{
  "n_layer": 9,
  "d_model": 384,
  "experts_per_token": 2,
  "activation": "swiglu",
  "router_score": "softmax",
  "routed_scale": 1.0,
  "tie_embeddings": false,
  "lr": 0.00294,
  "beta1": 0.95,
  "batch_tokens": 65536,
  "train_tokens": 277200000,
  "steps": 4230
}
Below are experts of layer 3 (counted from 0) of a mixture-of-experts language model. Rows are named router (the router's row for the expert), gate (a neuron's input weights, with its number), up (a neuron's input weights, with its number), down (a neuron's output weights, with its number) and show model dimensions 0-127. Each number is 128 + 24 x the weight over its row's rms, rounded and kept within 0 to 255. Numbers have three digits each.
After each expert's rows: "comes before" lists some tokens at least twice as common just after its tokens as in all text; "gets" lists some tokens that make up at least twice as much of what it gets as of all text. This comes from a sample of Wikipedia text that the model never trained on. Tokens count by the router's weight.

# expert 24
router:152145141111113127108104131130121130168134140123097160162130154154161159122146137123154107149105121120079125107143131095132156119115119161111086136134139154099132125120158128137118111117153130122121138119139129079141144096123141141130161138127155123149093126138126123136183108141134164163106117152091113104146129136127140139106119147142149080142111208130102108120189110178136147129126
gate5:137088147110125126113135113110150127085138147102133118099134126121129124107134130142136132132152143109107130131111103118128123128105129127088142162147168099089134153078177111065166116146126103100121152105131139107141161150122112125147101121133107133102101177154147107150146115115092148085130136108143101144145107161117130132107175111145135139150120120155137102135161148140155145134183
up5:160177117149088114073138152146148152178081171161142140125156096113137117123140132144120146093119127114149129098128104168145128099196184127114108097124129153142129135142144152134096148131113133143110127123174144144149096113108107198143144115115139093124138097122124143112103128173133151146118106189124113093121203115130121162146140144122118113171085114138132161146142157128156140138070
down5:123120110129119139139130148104124126141123147146087083126124079092114117089124129105155103193082091110142119076133111143120094115086132137129128147086108136095150143114125121121156134076144110160174154156096130119121160135098069118157065095161117116106166135126147092156121157122117159110115103106127123112129194134133112140145158130120092107133127125110087154090136197111147131114118
comes before: " |", " (", ":", "^{", " |\n", ")\n"
gets: " /", " m", "}", " km", ":", ")"

# expert 2
router:144144139111118111136092131142082133138144141129110129129153115108128156112074155082113152176148080152122140104091112137078125142164144170104113111185137120100086093134150126083117099107148098111114146101112127100131166081087162097137167149124131143123141079180146132113145079140152103108110129119109122154116146144074151110145137148133144132137136125142118133148136150170134160095105
gate4:095155076153139179129103122122113123131123147131154138116128135179144124125129151099131142162145123112120101108113130183092151122136142122108139112157128127124133120128109090114088108115168152098163096123119110107161091125133128138179142189143074189158089101087160113132127115112099176104096130122144193146162113122091104129118100124129122121110135172120128106109145124095119129126098
up4:122134108154162145118134144079136150142161180143118134135145167124109155141122151077118088126121105115139112118102173111106142126151119141147142109103156147112103101124100076134084117110124071138123113116161162120093136203104149122155153155139094132113129145133123133107178115093148141100144089099154128124155109119126088156114127153131094128145157126096143150143121159127129149122180
down4:126146097112170144137096153105159144092156138103124073124135156145136124116121136156129140150102122143111072181151138163148138129139141139130165113071132149113137103151115114139146148143116162083102157122129151130111150180168136101149151112147158142118162135170132127135106134101118119115076168141134143106129092103169147137112144113149128156159099147122095148102120106121136172128124
comes before: "-", "==", "|", "The", "===", "In"
gets: ".\n\n", "\n\n", "\n", " |\n", "==\n", " time"

# expert 11
router:148132166122132154115111159154078152132144169107129152157121085144182151101119127096177121152095151127073113107149098114129140129161126113098134122125165122101083133167125144092120117143104096108142165156121125123139147107127152111090143103117129139139138100150183153105168124117143202106117139153111175113132149137106169178138144164139133096148105166107121125137130134147121124098135
gate4:163132094110092130109113145111154125125144141116140128132119131136105082133134150096131155131145145108129123140117113113142143144108151126132131140140153119106090111119116114103097113129127143127141148186152157108139128143141142100170117126115126133146135131158161151127140120171133125092155132084151134129142114105118133151161129146109108158094128142076157160113079128075113121097154
up4:129090108143115101177127119080145178132144121109118125101124125152118126087092126137105137118133083159144144121084124102118125185123106081168087097091119163130159142114089112137089147125143143100159137082154150155138097100093120154079075122136090113135174100126123093144100120111100147172133146164119116133111127143132122127127096144125168100113172142144104118136105131166141129170134
down4:106144163117171135115141110099164133089128134103095134109122079134167145120147103120116155153135104142122135138100101139108154124109155087124138123164138130158095118149138128141073145152091089147131115104121154139149106088146143161136112169163099142173140115156121147106088125109127162175095144139128110172138141129120137141144113112116132085124152112130083138174129165128122145130155
comes before: " ", "-", " •", " Country", " Born", " Coordinates"
gets: "-", ",", ":", "|", "\n", "="

# expert 13
router:129146161091128158142089174133104180127104134128122163133125122150149139158180119115151113162099098141073125128124138080088115108110130111134120119159116140138124150154123115125126109120092107133149144123135137133132162123140139124127135067166151157158118118141157136125137125136120117161098120119140156121157138094125178121145176152104168159136111155138080134151159095139100125119133
gate4:121129096131086136138129133165144125110155128147180139114097142149128143085114154122126069149133147152149129146158112122097070109195100173136118147099196141124140133163145100143134104134115147141106092105136089128143082099124112145159099145166142131111129114143161144183105155112115142153173129116137149118160092133138144108148185125141113125132147201128131120136151079120139141109113
up4:134087105104093168129139155161164140136153113115120090133140151150139154147094122127105097132098104078118131126099122127135143132122195089139135099151115133092129114131126133112171090123117136110151117134103118134175138154158132111092119101117133111142103148113125103149106093105112101156140101091125116100115160158170097138136090126145088119128130149104126131097066121121130187121135
down4:110111113129128135052173110171150138106104134148116139117184127146163111134184072134148115104106127110192157078089094111107116127172156116109162116108096170142155148109092116186123165156154137116116157141140131111151114114108115136143145121101162122126117120155136149130174131118081090111119143104087173147144146153116144118133153137153136101139144165113109139154162093126153161145093
comes before: ":", "-", "\n", " name", "=", " classification"
gets: "-", "\n", " is", ")\n", " Family", " species"

# expert 22
router:160149182122139164104127143159117125138117133101131158089133107109133163117091132119131116133128109130110141138159100093123135103129146129075131089180133125120134120140124153083089115117128117070124127114106119086132148129137141106136148113155165167154113091174136124098125128142118132124105131145106131103100157085138165132160128131142143122177141153117094141151167142140152103119067
gate5:135128114135099161098130107119138120115097122128164148123117131110115137143153115094098162127127119098100100076150150141190116127128152164118100133145112140126141131124164110120184134120102110114117143141131108118137106110135123148068120101120162121135112161125152109116133134108126147107106129164080136112149152123117130121129119144096108139092134147128106118132140171148207098160138
up5:155119152106131124138143147127120172112112136110162175182139121138088167133118123107122132094107176138160122159152144090135135167119100133184119098116119125106101114139154088169129127112170137141081158143149141123160161123145090109138094131085102108132139139114096123148145139113109127123163107092178118111122137176086133137161110109159165169102114122124119109159153089115109139107174
down5:160106144096182126106121087095142140171161126156117128159121075123130102119120140094137133133169144115095175119118110113154118126127115156102158105148142131119091110136160123129100122107123109129190120133104142084152138155153137113120113143115107173160101135143103094117138160113098139122109140099156131098100170147176112147141093127149132153099116121165160160166151127134105140102125
comes before: " |", " (", " |\n", " is", " –", " was"
gets: ")", "\"", "'", " |", "),", " –"

# expert 8
router:157149182137142148135097126147125122157150136127111164111149119105164144120119131085132147164107107189073123136126117132109106140140138174114093111125133122112124097195134132088135099076105135130127163095119112075156147116119154111111153102102162164131137064169168120117139062135145133115090135127122115165092119103123153112174146140155154091148147139172117133145145119156132142075071
gate4:143140091142156146115136149134125124141123107096092147119126129110184141115097109127067121099105122118114165120134131155151111167135090132094132128124155121122134168143105095159144068145152094135136124120130127107132164137091137138112133140104118095134131110094113131139157112145161134128132126138168118176117122120130158204134179123154144180183125135168126088113145098138113117133142
up4:122115147112097138128169132109127122100166167162098128148109121130095111145163100122103147109144082095173091133154115147144115101130114128129110130099073153116097119128160113075132153176183153135136137132085139137106125168182137131117114115085098108142093072161156108100125122133107132128143118120111079106132113075114123168096131091114161095125116146102116109169151156137123125151130
down4:081160128118146140139086136117134126139169134129126100117106107124139139084150113133107137152130129113128132092155129080128157145116103138140135105139108135126128126115123123138088057168152128166119110091160156157119111170146174106083118144075140114173083141145137150085118155145042107130101093132159155128122136109092130146105133134101118162125101143106144129070155117115141113114156
comes before: ",", " |", "\n", "–", ")\n", ")"
gets: "0", "5", "9", "7", "4", "6"

# expert 4
router:137165194083152184138124139178103137130136155104135144124137136097159159154140144115137140156157141134105137122132116108111121098122128189080095102135122159092120114159143148138109124081118091092124096123132148085114133120112134115128143102141165153143146099179159141108150117118131154107091133147127109165120136127148187121162114150123140125122166118122108137157141117197134128110131
gate15:133168136151123131130119132156089096115120141130175155130115126109116127107116115107124121146168119151133126147134191124125139132106129133125154166125133124067100102150128123166112124118121081084149091116066159132127080149115102106140120118078146159125104130088151106147179089104116142101125156119117101146153117132146123126129128156138140123133117160170127161119123088170151111101129
up15:089106119117079136135164131098077104123109126173112112105123101099091131115141133156124102131177072148134126141176128106184139092139147132124177119093117071142113107107129075167102096145147110095117105092111140137149134140137154110107118158130139151112133134154163075150118135095175154099112164105140082133187154132124147147151119132128110078131118147111118174071109159154132132111141
down15:148134088163127136141113114157087123123106106110111130135143116126121120127094094109176125160131138137159162137146134119146126139146110183106132149114128112110130103099095146158121088112148088097176109136128112165088124097130127102147116102145152160120131146205123148132142099109086092132111121165107147110095117158114144118101116131124120110105140145135123138119089119135117114089113
comes before: "–", " |", ".", ",", "th", ";"
gets: "1", "2", "3", "4", "5", "6"

# expert 29
router:135143213081131162114095134134120126153143129100145133119149085172153130108127162138122153148129099134145125154133125129124176106145133140076087078135154140088095095135152152133135134139125135136154099124097120120141125104093160103095142114136132143136134103168160123101147106129144113124097142097098101133129145063113146094121149139098147133119142155130129171142154130151117113112140
gate5:151126156153147146120141156114104130100057120119107196109170106134120130138122108143183134122079110170134101155131087154068144165169099169096108094143082107107105139134162151131150095101121086170149140120120154113156128142139158137131062122118121107110131109156101130126142157127106113143125131127145122109141112128097076140124119139155100138108135081157137103117164155113154103147107
up5:137095137172101129117129113119162098147131139127119144134178141132177101090154119134126115141145130082174123133134155179123143141106117114135137115090107128158121139123139128148185130140063126109115104116135140140119137135120119119135131107135159072143137146174125126128121109136149121109133168143126155118116126180143097120158161064113108132120137110118150163134104128123107122099167
down5:148122154118144113153130154119085154140143109114136113146118150140123130124128128139155122131116111087115104096124104123127085127099133125099152151106168164140139120172099087152154150137108138134160165144147108090119114126137102094095099119132129113152115126132106145099132064185153106106118119131127109133132163156108135125100133117134099124156132147137112120108131123119143176118179
comes before: " a", " the", " to", " in", " by", " be"
gets: " was", " is", " be", " had", " were", " not"